Weights of a small mixture-of-experts language model, trained from scratch on English Wikipedia.
Training: a variant of SOAP for the experts, 340M tokens, 5182 steps.
Below are experts of layer 3 (counted from 0) of a mixture-of-experts language model. Rows are named router (the router's row for the expert), gate (a neuron's input weights, with its number), up (a neuron's input weights, with its number) and show model dimensions 0-159. Each number is 128 + 24 x the weight over its row's rms, rounded and kept within 0 to 255. Numbers have three digits each.
Before each expert's rows: "mostly gets" lists some tokens that are sent to it at least half of the time. This comes from a sample of Wikipedia text that the model never trained on.

# expert 12
mostly gets: " m", "ort", "art", "a", "o", " n"
router:111147128161148143116132089150155101091105150157120111093133117142161138138107141104194112142159143149128078078129137150121100103113134115140101118115124095129098131126104151121157139112142101113101148088114129164164136153126108131139139141172180084132107112155150126151136179115149103189180124136139099106144097148164125169141129112154139117157174116111153179119124111108117132123139160140147146137156099151093156149125105143110152070125123151125129092151142121125140115115170133
gate0:139122110113101146096155147137124080117148146131056170101139130141111112114108105085130115158170115139143130134119137120110116128089129069136135149122136113119105131120174112142119118147150091088170151138113111134129152098192113133167136112106149152142140164156166123148116094100127120172103125167115167112136126097159129125119128154137073168165112104109143116130129126124119134139118136121124103118132136111120151160147122112041146097091145140109109177100129110113132099124128087
up0:122110144103132101073127136112132117154083098103109106131110123122117138128148107097156155092127125102109150113177112096171145155121156144103093139126081176130164152161128089141110128134085139119180138099170079129172135124115145128133103127109128084093155094107140151154109127127182143142156171122113119132118121135103119149119108131139091113167176124122139111121123117142121146149110157162121122098144117086157168122139150111129152142093085106142123111108153166155154134089143112

# expert 11
mostly gets: " 0", " —", "%", ".0", ".6", " 1"
router:156136154155104087132144111120149169131136138103123126085162113161121157124135136088149112132129147108085132144165180116179125159137163169136110095125126117149161068130139113109171121122135124127125120125104119139139123158128056095132107123167136110149118057177136103150144164137136134150155150163156135108132133129122142166145154062110111105150153123133098148131100141098155138132156143157138147137117134121128104118127128154160152071119087113107156117136096138110128133124127102
gate0:139087118140087091106157119111103122133121154142112141132110107124112140154108076082123132170146104128126150134138164094136170132105120121156120102128138135129163124175130158096072129133066093114143101171101153119124125127130100149096086104143130090105128147149122134123098147113183125132116133115097141097115090135115130109151131151083126161144119145097150097160133117109103148145116134153147137166155086101181141106116124098156151110109093131147124122084134155103097167104101122
up0:153141151171091113143111143132143138196134122134156126132116128168103135164104088103124136146155124120129108130126141124122126143102093100173111121126133127142123093182106147099113153115063099138127132186102134144143097100123124127120098138154129161114085139158123114103118140140193079120109119135127120112117104095144135119168104157114156151140131154097147121134133150157105156149108127171132130156188107135172135133133106105120168090100089168129118105093141135104125110122091138

# expert 7
mostly gets: "re", " b", "ig", "her", "ru", "ab"
router:143098131147142109154104099105108149127137183142177122142147108144163107132121121110165106163117146123135114104165139152170087086152152150123106122135146157132103075110167140110157165151167117114125100082100115155147143135117130145160125193128098100138107122135128091122146119126120135147133100129139147117180139150137128138160134116102139161157127127115167171149154155141112114112110145116133104136173133137120132096121132153092146170167117143123142160145161129180144179095149089
gate0:134113124126122121147100122186093123112120104150104188130142112170120133169163132115141106096117118122097097145129112139151137136156141123157129108102134138181078127116170142117145165137147125166129107133120131122134078093130146103132138137146107125112086134170133126138122144151137139142141180147101081099141128133120092154157079126099121159142126120146136099132142144139142129111150158171108132073148157145172178085148143144111135079174155146103103106127149149161154153110158136
up0:151120155128139163154138152125109167072139175122120140154064109136130109149102119120093099141135146167114135118152122111156103111191115097118125111152156104126136145109124138132106097093148109115116104131161145135116134092151091156144107138172147126144122109084116166109156131161115133127107102130162135125125129101103129105155157119143191139111142127100189176107088080108170152110118095116143136157159086147104117086126116104152147105150157144117133150139144114129145131149133143

# expert 57
mostly gets: " cl", "cl", "ion", "inal", "ball", "ass"
router:144138119116132143095132114090102105045121125143151098087138089133106115130089120070150083163146162123143089139145140154144167118111120139117180104128169138111126123125128123114132125095112118081117119115072139160157142104110129138120118126113116114113116151174122125121145164184143107131135119151150138101161141178135135139145112105133139109161113144098106169151126109134133151121104120147144119135155114134145169161093137159118105122117109148082103154125106078174148151104138093
gate0:132116147167143174138120121112140116115107136149099142156135078118107090161100191134136111150181141136128153131130171130122154123190087141092136138078154125125106151136097107105129134143145113061122132107132127146115105118134129129119146111140148145152120140119104140103156135112071136132066150141152134144142144108122125118086116119128112052156129143131112109125134133117166115136159139125097110161058131088103106123105105136120113136131121129133143143112147068104139093109112120
up0:106113116108111149143086138148160135141118100103156149117153081126122141122126133117149166112095148103094084126116101115143153118139088158127121146092125081121125134097159109141133094064153100108132128153130129109135154097150106130091175129093114149144124102130127144120087131134144113139130085125143149105139170110130117122141082146135133086078138124128094098125155142152124166125090144085133112167162106128134154133107112103121130102122181090099127075159158097166151147120157104

# expert 32
mostly gets: " 0", " |", ";", "$", ");", " "
router:149138163143113125120123117147142125123148139122132090080151113188131137143119123099113096133097119126098100144151148131189139125132149138114104084112106140129122084125134097084182132097135129090163124128083113136139115148122114121135115126146182108182103105148185120128142166140128129169129150191151128102129123109137143155127162106097131080115202121148110138120117132076138137122162102116141152130108098139160132123135124159130147109101080133117147101166136109145121140120109111
gate0:101140174123165168120174118111153149151150147131132105160151155112114168120144082113117119148114125154154121129137102127111104159097125117139185092119158107100108111123125149113153161103127111124158073139090081107102106089142132158144098111136174125154144156119150149129170106143127136097139172167109120115120142131153160105158161167113119139097139126081103183110113111157111138154150088141129099150118154134125141154123163135137163081146109150126149120100122143142127117167118129
up0:137150109122132087134097139154137119138125136107136150083109089140140090096100148142153148094159153114078108139118144152137138116140108168128117156132111145171150160117119123147135109140163134184132144130138150156141170186094127109121138138127079115101108081116109107090097130135132105149123094061119126140155127149092125131099093085149161113178089133140144097143135115076128082132110119104119120143139129109122138091125120127136096142140168085127108108159155120110137130082132112

# expert 70
mostly gets: "ual", "ational", " States", " American", "eral", " United"
router:126110160153083138096118109101114134075145121100124129091150115136139122083089122126107132126133144114137099123142161152145114170131122122134090124154163121114147126188174126123142127150161110099114099133123142116157123095138095116139147113117124122161133105136138113121203158167151131154129142158145148123162135150116153141167134125160154136160120132138096143144064111144110130181171139137171172152124095114147107142090162135142158149192096135132120126120105102113130097120145102
gate0:068128153130117155127105111106133158173115127167142141111119120164165170088132153094126113125162103122116096167129130127150134153122101091137122117120160122129141141140115180079142139125122153153131105093153138118141136133165102121131099142137183139165112108165120119162117088120119118111129090117140131144168089116167162118156098181102147110159113096140145103167153129101115085162108118127122123110123083153108100120165114187117137125137109154102089159121099109128125113144108128
up0:098153147142118108127141114087077134140119174139085101122095124122166121099112145115129113154113110108116121121110118142147130119110136117123099141142128111131157123140120103142067164133143105151184087100131137125157111166158113095158151144129166095113151157105142109113144124109121137079106119092162143160140136117151129161166156154113104107150108083122176097157114128099134104133132088103099111150097097147097119126175127167096131105122122103151128168103118146076119130128080161

# expert 38
mostly gets: " Ar", " ar", " im", "istrict", " reg", "erman"
router:112148160127135110105105129112111142084165126125179098131139108134138118136138067113089093145162155098090107127180155146137102154145157100094104095156153128127185131131166138136145137118155107128127119157114130109141144175094119099148124171090106106144145105152137078167143115147180164171136139166136153132148147152115123168108127140148140128143129119151124124090108109144120146149142167138127154139138135116150124164147147123072107142156124127124112123133131094077118098094111103
gate0:120142133144083109115126128115134110169088143103117118099140143110135119129115112146113155113136116090093154116147146122136137191173167108119115113138149103151124125114090102111123108141110132112143088102113117133114141123135109145060108139089124135108173126115113102126163122120123159116127143108126156106129147168133161137144153166128129120093109170115161096099196122107115112134116132109128144155167089147126138138137112165106167104150089100160103178124098057107112086099107133
up0:121136122198147104111148103177165144099107126119112127145145108098078143163146145123128099125140137137091176182145132118110119129095067156115090114114102108125136142141137155157178127135122146146133111081126119141146115124102168145153156125087143104142111103177137135123107158143130142123118101162131074129099129114132121115089142108117126144131176123121109163130157100103127116131159136125092102146144162106101148126066123116146117100139130166136140108110160173132159156159115141

# expert 52
mostly gets: "or", "e", "em", "ec", "we", "ors"
router:128138147144150136088100116132105138128091156102183103057129088150130145103114099122146146140090101159142105149160125151110094125132130163103147139147121123082138095137139110104143166126141139102094130137118118158164154149103129126180087143116129111148109075095163146170148127137131119154178128104160120085130170120105176170125162117143130129138134139107153149151152155115090110117125154133114123100128146129084141139085116118141129132170107136098157150138124136113111131085093135
gate0:076103171158160125158115155133108156138128127192128116131145111127127136167106131083143074128117144139161122114145065158125131119135140093108113141139078123161073119127146118154132102142123074113091130147099139132144089110148148165162152152142088144109087114136101165114117118141121121112158114139137136153162126119102146188120138126123133122152137191147142131114116156080102129143114136159145134088108125156143112116147144124137121105147125149122134167125138168131106100136177116
up0:151130131148076101159077091114162134148105127097135149113157149122121113151135098158124141116138112132122157166129112128084156141121102169131093139129189079118163131114148109125184180136144152081139177132116140161122134128142161118135146146129102090130117106113114101115171133155136109119107126152189121122137123120123092159104144156146165152094163089132103090111124100151106140109130097113133154131133158130131130114080097164144131147115123127124118085130141120116121151084088123

# expert 18
mostly gets: "ment", "ision", "er", " ele", "ce", "ction"
router:112126162117116134124093102124095121099143126147128143108143128132101139099068124142157114106128134115099120099130119154152057135146131104069097109092130109163119137158160117116137124069128113079144105131087152155165115113077119123166119169128146092137141102112114109142167131161131137141149102144144124121172119130141152182162132111063110123150132173135149131148115115109117087166159161163114119119107136160134132156121142131138121122132121130104152143141147107073116134121143165
gate0:130117114149083116116129125111116124148124130176104148117154091150128106136077114126160146087153120106124099158151074165064113122120112104130124110139132147116112065165183133129111137115115131131104174159103159153144142122158117117167159102093092123109139145120156115093111141126113121132132167127156155131115136071093151137116099147092134081158101107117102093102130138140121124119098154112128145150149113149136123151130157131156141148115121129113152085086155142112171139110087101
up0:159096140110139157074154156102087131112143168134144112143148144102107110117080144129124122109128143082097174121136102139128145111114116148117092147126133149124133146175103148175127124145139109085089106140089138102137122120125146098150169124098141127134114122127167104181113096125141128102153121135128123137129112121116132159146123128102083135171101112156146095152105143152101162184140152155107143147131139156155102108092142105101113122103086135107194130106171161106159158116103115

# expert 24
mostly gets: " S", " J", " s", "cc", " j", " Sp"
router:166156168165105131112113128092161162110107151097196121100159124187166133119131128149103105134144113091122129134178140125132116114124160147161103119156142125132165086143113139085144097136107082105091134130119210160141142157088081126142094103124148125134143076143140135147121159146149149158162116136121155099114094126134164144145141134144147066123126138133170121133119143122125133146113141113129107105128128140105144150128104138108131126129130135131091107156113120130137160082125107
gate0:118124121203155140109125141115142114105095140090142141176132126185144149077144138096121132122103143103127172130129094142126120134127107125133113131101124145165107092102111154114146118128136109045131139109124148125129142145151093117136112101138125165139118097145100090075101070138146143108153079139146107122156105110126148136088132158136132112129135141089141137122150133107108158090158122099099152089123066136119115121098104129115078115089115125136106125132148167132162121132131107
up0:193142106151133136136113117152132155116103129172151120131123138171129118133161141133123118123120108139120156114149127129119096127153120141112076111131136159168161156156094114094111105154144168114137139109125147127109115149151103152142094126153168151161112075152069161145121131114132143111085088135168124136123146128114179116116119119112154111138130117111122100138153122092175117053183127103165141129123131114117100129094111112148131176179115139118109120153133163107150143088128163

# expert 5
mostly gets: "st", " 2", " (1", "–1", "–2", "{"
router:157106120164131124142120131079105155144153176148132089080144127193156123149124083109118093110147142139089098123135146123150125150119120193095124086107128131121132102155153139131132149068138124107168110133145164145158129109135116117133106109112090125127164104172131095147138141112153136163148137133128150099115136144158153119105115092153102117170190152085125113119121123129116143099136113129134124116156080121112109153136172136142160112149123130091098118187113142150140154110125129
gate0:185176155153126104120117118172146185096121102106158124117160132089098132157131140116119119109139081132102164107112100100127127095107137108144126120133148091111144143168101135116137143100126149127148129144143141104164131087117101143140084064108136124145156114124112114148123123170115082102104123108133080138116097115102139107147098160061097128129182134097127123121142149123163142140151096174112163134131148126138122142139092102114169119122163120137151083155140121132135117134110114
up0:105093095136129101105148200133145081154095139154071119141141107133117163102104159116104136111116152124130094148105147100121113146139145152139143126140113163121142121138137118152161158145127101093119122103114118135128125114145151116107144187112119095151117113135138112078129168083109166142168166119087133143136113102120092170132169086169126130166107128193127174142099121125144099152116154116106129110132107122099130102142150156121102122146089145134110101124113154165121096145133139

# expert 75
mostly gets: " b", " spec", "d", " gen", " d", " ad"
router:153136149137154152063085111135141108113167127106153066104143095129153131110102135157147091135164100137130125101154124145146134135159185129125106105109119107091149114125143111129122104125173126090126148150112148121141086134159124155157113155106076151166134124117139081148118131137187119116134144122115141105139134107094139154137099106100137114146150120144137108146123120122146093158090142147138178131131122153067150164100107132092151118174119145127135102124127091135124159104180112
gate0:104175140123161148122090145152089086136096122107178143141150144101130103161147121096177096082070108133133131131143120111114141149092169123115114124088097133081130139093139174129129142124117128163128148093078161152133143126163115134135160140107102150112126175130168114147097132143163171144158130126105147108123103106118117112146103126086117121142113132127133135106167156164106109136123096126148127099091075144147120113101130143128118125137158154116150177126113086134125155119128088
up0:109100115133120162146132121141122133154108120132143093134129134108157114177152120089126071128134083121127098091159130131148138161083157139141161152110147121129170111139083113127095123138135137189134162127062131135114119085125109127141165155109125120132113154113166105156128126111128109138117164102165168152131066074116121186143119129120137139121138121140119113139151152141159128101108113164151143095142088118104092086173138154161172128133120133132130127104169115123105130129096124

# expert 74
mostly gets: "emb", " cent", "ur", " loc", "rans", "wn"
router:122158125146149102137113087133145158120120136142138104106149132113136101106127116126125098154124148146111131102148133136153081143178102181127132087156153083131165069112123125112174100118180105128103140119116118166129139161091115142177156157121138104161166129132171076148144144152110152107154100131144119130167145145107123138166113105125168124141179120121114153120090122105106158154122104105128108107123152118120109157119136102118139146162089173129139117142135126130163136076098088
gate0:131104143127135121150109163155125125128124096083095109098128174124104116136119099067092131168114158140127131088141143127119121154100136107120141135142114137120143139090129098080111121148098110114115175157114124133070130118148099142129153155118092121151128113118154104115147107107098127158114124102133153180124115137149145065134108152171110098139100127098153164138107107106115123230107125107132155129114173143124134135109100131114162138153111131104175099123123119127151159142150131
up0:136165152137149133146124069126147137145120105093095131143174137147104122150121114119098132102088095103153137136136113102099123154111098102132150116150158108110120120075176164119125129113112145117103131145117064160120129133144071201137140107118131141121108176116129112139145166072123120132113133133138131117108142139159139138112121154165164113150149157131142110090126123096120118067140081139112143100141100162143127135125096118124111127121166149151140122126132105150154188137181115

# expert 51
mostly gets: "y", " s", "ber", " al", " o", " ro"
router:159146149128125118136084142123143096107151151103138102131125116129191132097101119125091136127109118138157129136157150129137125098151159166113125073113165108115174104113118123095158125128145095111115128084117118145161127119069099123161136152120119106174137121112131101152150177166140115118138118121100159124155138169110113181115106128137146123159144171161125142144158177142137147170110105139144092134121131113133102131117117149107101097151156145123135132145120086157158141078074085
gate0:131146153148139135116130122144201109158122136079086152120114134143147140150103114141106131154125127124135119099175092141147095136154116168165153141160105128134122125119126169123116163140117119088203139108140115141168122119139067105111154125087115107165138116121083083082133145138167149097139091114153133117160125091119141162119155147132077141106095087117119144117137141126126115166093107126133153146153157098120124130127139102145161127147124104114127140150090121169162145118149119
up0:145128141120124134129119125122112145159153135113119093162124123166080128150116080127090123130127170132146112108124095107127131191100135150099104152149134124163147104089120118115132144125105111107144172150122130097153155128094117109107126133128097130090117096137085082118138090155141173138128140141174183141128099068127122134151108180177096146151174103099105141151135131165111094166131138129145170105144121111121109115148094123101113113173153139125114128169132128132118108133152088

# expert 67
mostly gets: " O", " l", "ri", " p", " al", " v"
router:135160188147137103083106096104137100126097175137155136095155133208148135123127152147123096130170108116108118115180138161159098142112171182140130129120131118110137142122111145127166114128118107078116113084134103152153151130092117103168160122109121120129130130119139088140128124132121153151155097124151173125135103127127162125163173082121122111147146141094146112140138117073146169123106112099108099114109126133155138146129124143123120122136113136159095131154092103111112179123133103
gate0:144115099141166148121124066090091108174122142064160127176145150141128145103149145174095143104128109123150096121177117105143121164133104137149133118142101081091121135116175131128152129129134127103107117175122175110113148093150120120113097085166082199123133144150115130131126143153169116138129158127150156133132126116121104127090118105143138136139105133094139142149143160154103095090119080135138128122144103154126148135152088166108116151087117136097126113109114130126122127112125123
up0:129119136161181139135144109132071143117125110120094146151100124122122128137146105137114133099129122114126146131130150137170095140136131122157124117119188094102115165134144115113118134162184121121126171191121093122064117143143111130155161113136142136122136095162120118119134138148105132143086144121114132104116096128144148107140101165154126162143123124119080128152152118160188151092108139116181175151122111127185109137141164114158136162153107091107117122104138121148140145103179162

# expert 28
mostly gets: " and", "s,", "s.", ").", "e,", "es,"
router:229107145140147097146087105105135101116134156109146122132154113135162109142136057132169124153100106151131105120130150161155090127134149121107142115125170131099122133142128121098134124085140110124112076138103118119152120095102120107147093131137147171143131131122161131114135114137130110163160109143141165091141132130139145155134133125103147116130143145122149127151131129092112129135143166131096152144163057116136135141096129118113181091118116154089120078163099135101123089125159124
gate0:164133116138149141128158136128127100108123107154158120140087077077141129148192139121119112127127078139141111135172154128138104132121129168122135153114126120100117152138130151125106134108151109122120119152167133134157058135120144080145201100159136153155124107145156125145132072132130126178125130114153136094159161101085127089123137157134117088096168154119133145087108170174134130133145125121141160110101115148127129176153109100134118124104130143181135139129120122145123110125116156
up0:114122096131152108173100137140146129153154140125105102110114159151143131093085144136111133103145183130144121121106121152133142154159120126133132118116151103101107108134095144108126118157131140130115155124116144130099154136138101147121095151113126120116142161097133102125116204159123115114133149105147150180137105183169122134126085082107162171154085135175130109176128084093114128104071122112116120161170126100135129091143112178123133108184131141103135119118119143099158151150145117

# expert 56
mostly gets: "et", "enn", "ot", "us", "ober", "ark"
router:168112114124148111119139125135139103084158155122119097087149112125135120133084095084129107127151142143095137112123176117151134085121133164119131101156125131130150151169105147093149120073121143103160125128114118149140104144120096161144103157157150116118105111166181126101167121142121145107185112118138143125101128147084133152196118142131092112130135122144135128135127123126126088142110148135118101116122094115116137134145114148133126052128076129125081138183153129100164102120100100
gate0:104122112131142158156164150092121146158148113084142134147142145107160144102153102121110147105099082138091127124134161128126130128160136118117088098129088110145095108147124193121078089120129085103120072120132157145123110130140136106132094094114138134140090135116136124173106122162144070112111132094136113135093101152159167120077144135134134138100077167136112162092125134097159159120118125093107147120123130151166103112126124162130153163121129137152162109101134131097120149158140127
up0:096118113118099119098146113146089102142107175096109159096128139122143095131110131167107128136148150151157128082107098095150128107114117114101152123128158153086150120142134122175162136128137137119138121122136122109096151135158118145109127169086125131102208114153158151118129140127127118148162143170128125108115120154123080117164140162134136154155179075123141087139114121119139170151163119155127093118154105115145137141121162082133120110133110066128122140094152131167162102092137117

# expert 41
mostly gets: "ield", " season", " end", " film", "eries", "ball"
router:122113118161129148127134125122129084096142132104123141121167071177107145128116082148131116132154143145118072128179122099129118181097119152108150083137157135132121086142142131136162135098149096115148146138089166135136121145164105137134115110100092096128144114154125112089139131119113126159127157210152165108138180158131134171144121130121123127210141103127121141136142105092147124140117127127127119172158120139115125179112139137115103129135113165126090118137125097141129101109133120
gate0:128149103155136151140160132132102110144136118120074083169136131145136125166133100130114139087136111127115120155126141074115164122149106154097139118123146108170149153175099114139136138154146123113120144133162144145084108100102114115155125137125132172143112095111165099085162121119096146132113138132112092154121150078111124113174102119124134133130118048117142123122094142103142134176109149122092131119150168171161105149141141110155169140131102165115132122111115137131131154187151167
up0:134148147084104128128108098084134185122159113093146130151137103189102145110114116146159170152133133150156125117097149158135125092105145137103108100173138110152094104096127103161121113143118164114097160138133134126173129117104126104130131096120102098123109152054111142123095124119130155132160150153132160136139120186139126119163140092102151106124148158125133117138107168121107128111134075163104115135099134089142146113119146111141163134083156101125156129128072148128124100130111107

# expert 66
mostly gets: " \"", "ict", "rans", "vent", "it", "ife"
router:172142131144122139130133128112119150116106150107152114113158132142114109092083118134135075131119164128101114125125131144127086157126138179164124140124135126141088111131138101135148181109092113072094145107106146147148096118135121148168071167124092093138129118160150086086157120176161137149189158150146139099156134119160131164138151139124171100146103108108123134108148123139171122110163124118153089141178128143159157132125158154124122120143117150118129117134130112124168140131116077
gate0:092145139138120145161092159104119139100134121155118111136131120156098101125166130112155125148120117135123118132165100110108153127144095086078105124147099164127144095169146104108145103096128121120147136156185124102122101123162141112109147154127133127085128127098130160126099094111075120101077121102177139160137138116101163152118110096103140118108151139157119119082119135115141146114104086122130076110168099134132074149147152083125149128073127146133094143136125161148137131079116119
up0:108130128133130169140125146132142129097166148141110135151129075132084115121173125125157120122124129134114125128118099129107130131134126160112123121132108164124115109170126114117135098102121152178142130185153124137131097140136173106077139139113118132094132151126156136096111088131096136097087119109150113129108125119107166118135082089081157166079155171143138123076131134100150150110084103136117075144177123179115091139153144060111115133101132111124110133149140162132126131092114111

# expert 0
mostly gets: " |", "|", ");", " -", " rel"
router:125108169139118120063146177117130088112117131143159136084171098130131113145092118132163109124116137136121109129140151122164120102138182132119111067132149138088147119163131131082129129107165129069114117113092113111146092125116117119124159119139134122177126072116222126127134146147137123145140140159157149102146131128104151152138157109099165085119163132140147120099125152090131109110147128127134150142121092151126119134147161145119134125119124163135140114173116121151111091111113107
gate0:133079130134058128140128170079140083142145155101114109147120135102112129102131082108148104144121166143140136113159155138132104110146089105128101109126150150117160126149095111141142130100132068148115136124180107134136127184130129083129160130132123139102188073150152161096151124150151134130125158155120108135150145138139106122122117145130119116128098154129107116159125137157156113127126151138154149154128121089140150116103127166171125102066121129155106175136098155133142106122131079
up0:162097118145052125145137168089149103137152143091101130150112125096116129118129099126158121166104171135146147110166128129111090114163111111132122100121137160113146122134095120126135119109138061157107137116173110123125132158129115073101148111113126135115178071130131172095114128158160154100119142144118121141129166131138099132120111119120110115115083139135100133151137134149146124110132149135138125142141119077133156120101135154203134114087145124160119151141110162139128081149128084

# expert 34
mostly gets: "á", "z", "é"
router:134120152134147092115103118124150120128103132138148083133137086183168133119114131120128109143145103139117092074110129114156094126146194121064114105139144112084113112153126144097120122117143145124096079107116122156162133105113119113133141176132093099142129112149140139159129145145174113145138139121156123106123126146170148159170168119137108127094152170122129134150097153132123078140120172180136107167137091126176158118109142119149117128109140132134125106190112132143115161108155123
gate0:138145134135153172124143151150104115141121125134076088113145103115137114113121108160131107135165102133134146130134130144139148125124167119096145094157105105086155155113170124105094116142138154150127079133083117146170067144145104082102107111169100170155098141126131150159141135109109109128056157144111141086129092140136155138132153180127105093124131152143149147106160131146112113117164118138149136148105099164101114113128139157136135109105145190111091141144100089132125127113143147
up0:087133125152094084127091117104148123088149139126160168145129128122151133128079145086124130117111124155137113127117120109119101125148091105135137150115126126137073097165125103146138136103093097097147170123157143107108158114086139146149147114110138108112153110132133103080151113153161101130189107084154134145084127161132128141127085090136156161129106098137128087109056112127105132164107123114088121106144148122154139140146093097130146123111124104133160115099130149139138077141123091

# expert 19
mostly gets: "ation", "um", "ity", "ship", "ational", "ations"
router:151132176146148107142130097151103128071124153086134155098169143157149142066091127162121124122115172154119113141140138114143147138108154140120085098137119094141123123172189150099149107092174124095168122127086147155120104106115104125156163137113115122160135102112113123130131111135119127131154115135116154136143145176145168126153120097163152120147142122136123144129108101142111183133136142156138145105201098120135171159123103155118133142094108137084131128122114136119125158106133101
gate0:141119110158145055145145122137161145084107065152132133110140165162107095075131100146145135146121142121097154168130138153140147118101157116112116134140116143178130140132129162157172113135092106129126133112145111147137159117117125138129146126097139138142152148150114132138089100150134155108169151129155137167160170174107146101078147110155112090115152144171107100111113113066119136130101204163141137115148125116147131137098156130126140138126145107150126144133109140101138127111120158
up0:134140104140145116156116131149139116128065107152167112142110107114149129105105151137106143091086125121099106176123134120114120113139191093123102127127114118118116178167154184122110135090104121099172152151137145099134125117109144117156119158123082109149112157134122109174133092135169134131129131095150170121133111127090135159087126159119120140141107137118126107105120145117085133121090162104152111086191107098141155145123128109150167154129148134140080154185109131135143121143112139

# expert 22
mostly gets: " re", " f", " h", " w", " st", " r"
router:192137128148132143117111115126176150107158183115136127082129106148206140136101105157137063123104147117117124098149143118154086116117126139108146122157122143127142079128140119146110138131140099117103124087094122156150122109123101132136098114121120082151103108146107110149155113113103158182142153147153129106113099168116143150162133127109079113136156115118127170118115160099125127121116127182133136091136142149142154163092151172119121089154139122148116120154147102130121149085123126
gate0:180153153098100113148115138124122094130079143134128149101086121129173158126103155130144140148111146119158089100093132127155113090131160109141098145124120088095150147079158138156131137090079137102104102122168135168156125140158148119101103115131058147120124118130120184109122114091127114115123125102125141094077088151136112143165144114143081127129110166126102133138108155126111107121125139140160116097140110126119142133104129109164129137092198127150099140141112134135159144117138114
up0:134137158100083129164143134133122141132067150162106102082135106108154143144115180132146114105108124156108128133082127121129125079141160143101121150137117123112122141104131137144136137106093078092115128106161132133129168132148159144111106131123105100132115129139079184119120124109116148129127091162131136102080086162120142153167168113114106095118136109157118111165130159111109118096175154122133066084128110118123129088127141127165122157113169117138108102163126176139159131132147128

# expert 65
mostly gets: "oot", "ilm", "ollow", "ord", "ind", "ill"
router:128132127143154136124145137083140145118132138124135129085133063114116101133142125108107135153103164116136102111142163155137072090131140148115126083124124112174169075128123130130132120076131111110098139089099122161151124126122149172170078166146143077157164109167146112143176109126128137120141159172114124122126115131167173125139144061094121130155152119078106132109097106093148135142155122097115108117130147100123127143122139141098120145147105156123106103141126153116125131091118107
gate0:132147159160148123152148132118163163161123135160122102109099169178151109097148153116130151125119100158099119138111130122114097137086126141122147126167099121160103119086170099131125128125084120115135113127173107142129133105100095101136138122070130130169155110100102095099099162129131150127158122094111133109097125106138098102120152144134101150140070159139107127123163123143090096107177118100118193153131114146104162098155147122115116114112155128138132157133130134143143082175112106
up0:100101136111102092093115123156135132098126139104147139135100085140123107162081111147095153088162135131094141151144137150129127132179152091094120117121171106128135181193111133133121111124119156145125147141099148144136129144185147125116133147144145117136110129146113178152114115157143103155086141104167113092134126158139176094100145154088135096121098124093129164138125125069149120101120145130147096133115166108151162127106095086150119109139112123132153135124090117174133138104141138

# expert 62
mostly gets: ",", "s,", "e,", "),", "y,", "es,"
router:181105165151135098098096093119121148111151176097152094094149120178149122146120085103154127126138119133152107130128156167157124154141138109119099089073181115106117145145130117114113089097193143139126088148104135128170133154141101137128121123112109135173130115117164134100151113154162137155149152127161169138131129144124149170116116080087126110119185131112109164123125142106151114148166146129141117160154111103130117124120155141133150134109125143118106114172135099142106157141143111
gate0:110149159123105140102125181105177118108104127164114135146125115083126107143119102189101166119183119137110145148150132119121163110098079093183119117090139105105122126156114169098128140099081117102101139152146145160161138109133113116104142105136087113127142110122111149113147138163146126134138116168134144152107134128110196142119112139162088174125124121112146159112140168154118103116116086117148159109132096146129165119131101117153095127112111094146138166115133097111139106134125093
up0:167140105158134117135124106126126145100134123143142124119125114153107151121190111063127083135107098110176138099131099106140087155142150139055129100151098127122165130137154085155133149107143166144142085088130099122100111124096152113124149138110125092135123126131111124164101108143107153126129129098119100092104124131167097110146144131087133064108161145130098086100111149129139126156140160140150105156119138143135094177120136121084156101159156097118107111147117129121151128112107150

# expert 30
mostly gets: "os", "a", "o", "amp", "ay", "ak"
router:104135160119163094116143135119130104115126123150168106109148074141172130119127132098171106172132158158130107085146152146123111125154167135099125111115105109136133131142094142108130142113150107152087131105081167147160101188135133149141162129179153073123127120180164154112116137156147100123147117151142138114181125101119132148151128097153135095164145166131151170121078147113112139176141154162164159104136125137135141152122109132155136113166117157142139123147136129105124113099138119
gate0:067125171139126144132104160139160095132111101181133108119161116149123089130136126104100108146111113169130140135140132112075092142126122133157154104164101143106115131151123140094130143110144127169104117180129137140190084116144130121104158126141125135139131150167127119150141151133120144115122173086127105099115129100113140133112107161142126164122136152129109081067135147119178139121120158119160133142142169106119121159185111106115116140108152120057159098092119127120126130122155113
up0:104099128093130140116135157141145042125082103170148113091155104154106117131120133159130124154079143140144110161142110096093143151126152144137193084126112161116147169116103114120095109121130123168140114154114130116207120137132115107127142112147142137130145147138186107156136130138116115128118128095130108089108128116114111133077075139113152167138127145134120119112119109131152138145100149113126143156132154110123182166131130103121127142112152141122144124073142131136126142153160080